python train.py --n_experts=48 --d_shared_expert=128 --lr_router=0.000503 --learning_rate=0.0106 --batch_tokens=[32768, 65536]
Below are experts of layer 3 (counted from 0) of a mixture-of-experts language model. Rows are named router (the router's row for the expert), gate (a neuron's input weights, with its number), up (a neuron's input weights, with its number) and show model dimensions 0-127. Each number is 128 + 32 x the weight over its row's rms, rounded and kept within 0 to 255. Numbers have three digits each.
Before each expert's rows: "mostly gets" lists some tokens that are sent to it at least half of the time. This comes from a sample of Wikipedia text that the model never trained on.

# expert 20
mostly gets: "mad", "echan", "ph", "dro", " syn", "ç"
router:071151158107115127165131111076160171159130130128146160150162097155126118131118145161163117166158107151110112134187159176159129120144189134106101095055185157202153102145080095126156070153130140144122076114079121151175160190155146147110156120122196139092121168175160084122126144139104116135099149094115191114117081160133111108152122126105069101112133096161107173169158201115131210119165
gate0:170145118142136122153172072143117157150138103177099161101145105056157124147144110143142133086116150170120150093191125132066180127112153195124067086129169135159096109105106147137090120111118122101177098128093069127158126146195229111141124127083121099136085206145127141091137168134104135159084081160112156144121139085171102143163153185113097119132146059091128107144135186094147126135166
up0:104110157110123160101102174089098110138100176054123087139141164180074116127107145123152160127096108117137118153112137136154092097130112089118192152149093067076156140108110115108129114142153135126106151090184153135134100106068062134095161148144116172119056070129116146182198113106172154083166167129167082137164138143114155136105119051123193107111100197132113141166118073145126116097080
gate1:134121163057101117131118135145132171149117105133140190131098148102186122155135105107097160195133214099121091157138103094154202062094084074146108101098164195110122091061145180151138154165086120164072113087106160141154101106120140129131168163129162129099075134145173167140097119148097128132113143123109173118150132143098091134116094126172118196133123094222121154162098125116130116104145
up1:151112165097136181144143101145096093117175108149121111184157137176204117186142122115164088145127108068138114165150113120189139129148145141179081177140139067181115176099166133156189120102110123146093049080179111103139145144056095141084148149089125107162121125057113146184099139118127082161171093144146126133087126126109155117147138186127145110184135175140129160148120142190103138131109
gate2:111090111086129112125104128113165147196165078140111118150126142076133085127195160165166138172164120144158100194095117162105186164123194119127148150143102168080110151133135110103104106157134119173084129084146120177126149145104182153180115124142125117124128073101096066147140136122134135143080118174074108156147126111104077085234122171071172139128126176137116093142139165112130183074144
up2:119160154138155126131144066082152105157165100142121096139146134110155065171172125144120146159118133147124096163107143203159091095186173149145132071095089149083078117135139136135115203178173118133095105068150158131137159098161153115147101148160147192119111102107139128175097129143175175094035156183094134117193105097138083107127160171119153163127110150100173069139104124116170155122147
gate3:174086151157165074166177114137152070148132168050112068132158134139130155138112116151187124113094153090150168138132140129119111121135168068070104111118146139177090074115137114112087126133125119096181075145141163108165176125133109152168154122083132194143128130147193086132105180067125120072178148140135164118085146137096128106085083093183144107105120090138101154088119116133100047159127
up3:116138109142082085152190166156075147075181109158140143130106141112140093140128094101166134103160130207092143100132151092118089159091141185139129115128163111125147117127133171199146164115100075080075110120143130147129094079073138146099128095188135097076072152139115191140123142113148186091103092165086130135156105109097156126195181142101117128136114121085111100234159134125127115099142
gate4:155149117088129115110120131144186160110166227153136119097118130139150123125165093136112178057131192151102162168141123145070114135027198144138139142150116050123168093158153146043133142125122112118118132120103143124168133106094148110145125095184141130102121132109110079095100107161100116172117147112131117176119093128164141143138137194138085108116129119135135175117137099117136226156193
up4:109133066090110127182220145100090130116121114083108098131168174140120142117094171133092100190085100133165122117074111148097120128202110131159105125119116150122098167069133084181088116176152118107139164105097147146150086144136160141125129143092102140158124087162162177221149106117166151062117096110086100069081138138092107119101114142112122093124126107091139161095123168149125039137128
gate5:073134140099153128149165161148064143176186118170084183118180098116119103142159146120059072142143049138100150143131120112113160089158161091126182058127115143114151127112107095155098089166077117106165147127152089126153123133140168101139080206113192152104174119149122121106160124183120057126154092159125123131081122158172161186170160134131137130141098142178103147139128171076147148120137
up5:112111150162149170131138110159146115086063153075115135156114180104117125130100110140200179109161154135183128086158158104119063149113155151138148132086085082104111099124134153136162140067159108107141074141053139113117120107131158150111229126164056080170144134112088119172147169124093112137099141136071138112148126152068151070094097144119101117117161157180134155107145089195129122152093
gate6:120089177090084138134178120148159161087189155093051141114137156130089117079159065122172125155097138092153098162121147159112115182113126137088142094134164123185142142129085136087139141145114118105072129116083116120082134123159181141120097122180093073147125165144180190123203173192117137141134132075078165121129162110151077125104138145135080115115126082107168153151055140091151159113149
up6:086097126116160173131153105142151149113177143146105121127139180148097133161136090127137088147070162100167118143120107148131131137100118163137144129115104152124164133173121128095113097129097079097088082132114149072181160126097146121062110169157117095110164162111225160152162181213152152155132105157163183088087107088156118162133101182149089149092131070110144149104073115130106175034126
gate7:124139143066119102098100092120045111131126143122102142085154124136148131106050087126168074167106089170167135137171114118140181146108144136100131118075110122146140135157121115154048141093235173159108132089132096073146125078076148098149128103148122130102103123165160177111111126142078174148133133060080113204110118118147143163101082169100131125149150107123106110089126112072141144112178
up7:073126161175106128122141143136170155072144122203134128169081172124060108202184126130133162112123137111127170111139112095087102098148087177161139123149181128139128121113121134133179148131054121128102118105135092185109122143178080167124120183078166123162172140106084093138176119146103124090152106197155115072134179117109172082145194108102123145118129169164129118130082096162146174137095

# expert 47
mostly gets: " May", " August", " September", " March", " October", " January"
router:112111142122120159122135132070157200081119121177155154125111079151137126101167118164086063151100079140109113168159099156119127124106150147106068160123146097137121112113135106203106086148163169121216123107103158163147117120145212140143124134094144139101145130157153114063188149128104092049092158147188126082139125128112103120143057134110105068094155184154143165113179145114099166123126
gate0:122198115126121095114160087121095110123148119095111125099126130111180109147135089156221158168112139073137141106069169107109163098202081174122131106159149101109114122155128157132119151117088150152107106134087083155120119169086080185148143103067125122131123106157165104095153096098142110138110087186197081168144161156128090085084134140066105135098147108154134097145195105190124185092126
up0:143108157141179167107147095155153152111114118080113146160151155107117125133137098175116146128134128049145149128119114098127117124167154158136125148146186094162161124144204098131091112119101098134181141128081239149129127141035105160101185117079129138172090086161149118181159113142138077119154127181145113170122153102118100126112166121104112138055113112157136092108181191089146138186084
gate1:107099107135115123197136122152131178095113045166169110181064151095199126121122096116126141110150096081098149125089139126118117119110147157095126145165164158112142153137134162145136137140116124120106038185127123157143075131119124100124166142133175155157085181115157169122150093163143107176171169061160074110098147079169150076204085136130142122096082088059147151129121132094160120099127
up1:139110104124054147136134113137141155079148037141116135134122133108144155122183047066069173119124114121133080092048093099133136154073128144112077132153161149119147108116138116162136140160095090173153053118153119175117134114130099152130131095180157158160115101119154158143121180160179132167167166115146174153094158178194123086172116136109157156069140126086086148093139112104125157094103
gate2:095140091116122156157123092126107134119124109075117246173166123183096064128127118110149094109148100129090126155158187092167154073157119114098171182118118079146127134182120164069110099119139160083134123138124134161124144092187152170125109113184169138094103199145115132043133101144069165109086113102124109088127118085114170149188115074162143116150136153104145128116160154143136134155112
up2:162149122173121152132172142055088140173090151112154128094101120131144112122105192162114171224133105123119151102119097209158106107138174153133148089151129089169138072074118102165136131129160097109129110125109103144067151053102123159142111080156090163131159121123085119079103139101061143092183085131135125092087124107097114103133077157145095156168109117104101129138104123154071068081157
gate3:105198119162114118108105125066109217185185184158096168127144098185146122088132105103161115131136129099098127162164159177116109070135110139152108150071141097141184111170087109153153074130108111155117088101119192113164091154099112139175102099160151136131109153108142166112057132133091145102148090172079113210132113159146128044129138116122108140106126147097116130146115110077168123156106
up3:133186118142121095200144133090119203118165193128086161133137143177118094136142118131139163119117111144070136143157153147094093039098100126117121189079106134161112130154114173148099146149143096055113076181181165146075182128133077088126174143093114134112103156136060138056097135101164102089155132120147141158080114163166097132146134109187119142124138137145102143183124138121136117146075
gate4:113186128109067148125088029118133156143057096115123127152163085145140106157145121124139106112148199111127140108074113107058090128133136089163108093083121163106124200133206078119118085129106179111078129108112083159109152167123100130145082149140144125143177111143156125104106111108075069132060135171122136163126132155175176139134158067113125170124152126161143134093112191134103114165124
up4:095210127102118135113128120154179075080098141096174111175151098073140168160193164141101118200134120063119097113073139139090096066151167166126143096083113158093164144074082113111129133114183128123081098139176103067109138118154134111150101184115139156080131086102155134166133055156075107142078189130141094142145105131145091158106108126131106181140129126143153147123111104147127087106140
gate5:179134126158088144108143148169127182137176145119058153169164096177108101137129173181112064132154103127128146128165160114094159125124088069144155145045133103061117187136135156114104127149099123067133117178086083157113091108152129078118149082085151128141137122122123179119127145125094154092158050116172159145143116164180148079127110159081107139171149121119127160139137225168137132132132
up5:168120100128141109036079128132124189130152141205093135150143096144103070135155102108125128187067126111119192131122115167116120144139095122159170141128159091099146115176190111135183087138097102153082094119144111159133124155129134125161106098094122150139109159171120081095111169169043123117180101087123090094161106129140150111122173095159144174138127109142125199179115079147097087186096
gate6:082108119106081118151114127080115165061157080079144151156125121154148058164147161094173146113130086107056142112134122140146095084129178161114130118137199115083087096094159161158083117125148139163135130133102099117120119069107117097110060095137128105151070124119113146142110111111169106142060145153117093096070144092145086195106089064155199140175168157093077138125109115151118129135101
up6:076096128123095123158143164064139147058132056087161176163133105139114040167137177098123137150138097118081127117123145094133095068140179137111149126151201137062096104105145130185102146137146117166130104161133103179145103075113139108117089124131128131166063102133087115135113135100143114147100172176093125110103131106139104202091106078163205115144156167088103145102106128169097134123096
gate7:124137129141131092090117121113110160180130206149172089146123136143121139189092127129127071146148115121137067107118115083130108080159136142136120127144111160123140118067126139144095079138091172134133140107104151071119136145139155169073089187125145102161066067132056079062175071110112078092159142123121073136111135094107105112168111091157107124133191115129124158160061171177146187115081
up7:143104113098111155205163120134131060118124055094102177166104152116177115077141115131140183127114142126124189170153168159085106175088113125109112135090130114140109125214115104105136129139151070134162141128194130175143155130132122105133157074131130173091185174112200177169107166117138173139099139120150149093139098149145158150095113151096135148146052122107129090133154087092137062143176

# expert 44
mostly gets: "th", "asty", "dro", "rd", "-t", "-h"
router:098135186075064138152107095124133186119117082108176172132172082136172122107104148134172108144081062096076110148204170146113103142154196113118101143094183142173146111143090075115138130142120207179116067117099096137147117155099165162114110124142162107108111085163141119098138121125119133102081138109134185092111072167174096137123112139086129114145134129172150184122114166163120178122173
gate0:162120206167133100138116134121154141115151101143138084123134161131146110175149139109134145147099138081183076081149099175115122097170185161142045148126122111148158171095111119171191080110093150118124119099104061146145186152151168178068094109148144173104089111147133147176147182095065134116151118101125163142134203128145131097196123173165120098119141134075140159111126156088165170140158
up0:168142136144081107128119152164130139132153091091133190135099152168137106081180156138077146134121114154125076131172131147161159105100171132162074152185145140116130166063046164167167148184132167141148103144171067128103209120111089104132131132098128171162133144142167134177171136104126084124206120152104163096105113180087175081180117152096098110140083161121103156113142100152134124098164
gate1:076090079143105129101158126128123095084172136098080190186157109162186124143136128139160096135111090194158094145156175214088088154123142070122153171160089185116138153104080084147095171159182160123109157132145098118167044134129181138139161131111132104154117116122126108103119113148134169110133087105096072100168109121182091131085175099083126178174169128120114118126135123103133132093126
up1:129114113114120132101170091153131121081054168129128174088136099160182117114189120111123157130107122144127092144114057155152180158137139114111157099163166170160131168109085105186135161080130066115087130162111043182150113152114158190145063128097145116156111137098111171119128099142122128156124132099194180135142135158126099140196087170117161110129127132090144190165144158099116061114178
gate2:122126105145122098170074136116143095115143133105190132151141110206097130152138136159180137110130158151133065123174112175156119073087131103085125124180122084137108151010131142135133117079115150136090116077132152163114111119092108198153133060141140062137108124147109131145119140123191139064052124169185117186101136135176133108114186123137142167136134120091143149163130132148092082129158
up2:163132155148134181127131083137123140083124116099099136153102125172167142083163127126099066086175164119087125181122081152116096134200175111131097125093113135166108172119140104134173121082131148162101164095084108099098089143139166169151102180148110112048127076117102110101133149136094130125163113166152166160122123171116096183201076113149088133150115138036186113138142161176103154170101
gate3:138143186093161079162110106123178120103165078118123125136118100135107097114113076074111085112113101100122153119145153103122119194068180170148100066121105181104119127190145102093125157185176128152086138128092065119199174122150092117164135140126108135063132155188210124105130163128132147130153143114133161174180143141130077130085153138138155144152094164146143137125126121038150114099091
up3:058125169149157131135143101148174058103149080119146086137122096150129086062112110104161109127105118145151140083107127150083156183140092118107097215163096107115106145159082096176079117136155099131121139108105176162193151081131090146174169163135123075141143165159135153141151116099090163179180109167156118165189078163130117093175186100116162118139142154160069115122116151083127115139141
gate4:126184106187170103145095147122132127112115121099164177071144106148190117162108112106162130088049064138125129111174109167205068151147095060117083080091094123186105147124113092167146140161149124155115110142109130138145093151153135168135131118183158122111153148067174083102104090141151111121119129159148108127095128081111148137160068095152112098163148080123168182125102117190155150178156
up4:114109147116137166130164115167088119135079124140118091128114172100141150076133126126087128076129147140092095148121138115110101075070118147086117177184085129101112119128138149167107082117156194038123173169159150165127187138148140146077139110125101118154045162148063144124169115115107140139154151136142114123038136174082039105126163076133152156141071169122178114126170134112138121138108
gate5:095084112139170113087117078138196105124137133158150106090117092124062107110113043141113168145138130134133041086122143148068129174178110107096122122121113138135100098100065125073126168100169153110097112103149090077098169125137082103132136148161106231127149086105138153131160161104138141103148102121088189096128149079173092167159099128100126173098142148137085146172155107137106101169134
up5:110129106114146115098133179125125151112184165121169167104195091081097237146138096134145146190143166188107075097157145204103122175118095133091119102205072178098107153145114135082136141125134155095091127174158122112126173175135074152111186117159105204118134118176133129127125125067144120155167105101111161147148095153173098113145137105123129144129121117108118088145108159108082121108145
gate6:124093083170121077114158068111122113160156125078094080132095135136094124123112102108157124159135117133145110148121163109077115148180126204089179133156114115093144167066196093049071121117114148161088109063156149098130138174161193144133138113117150129182149131111158162129109226089126148099159175131142137128183105149145104158111183114167137171124139178168147082139121144098114124148103
up6:134136147129094107142166142126080155156129135113150124133116109129204134138144094100143173131079082088170191082122107202147124107099100142121045125179154137153131181166118148177170091097141083133158144163110142138137151017111164128108136120110093124147110183116141150137111091132090115156109172140111102124119115124123132030136027112121084180139095160132150127099129107171174126116118
gate7:104176170085097101106120166159138132135130107106151173137122152091160118145082120124066102115065110118117109117152099176094192112135137130138100042133077064171086166133158162100117187147126163121179157092129102140101062108139085181093144138137121168131119105171159110166139106135182107128138142131167081103104160096099142172186156123131128128178091092157221151169154173144124154134131
up7:168141107089143175100172109176145084134122146143143159100183120101206172125111158155128125157138173162132114075075112123115052184108143094146133116184100098150171153156087108159089151152178112141143138178134134150194131159086138129136148204140118125124089120133147110140160086130218174074098159121084175162106080091086162075107113172119114111158143151114146136103141148150144113109174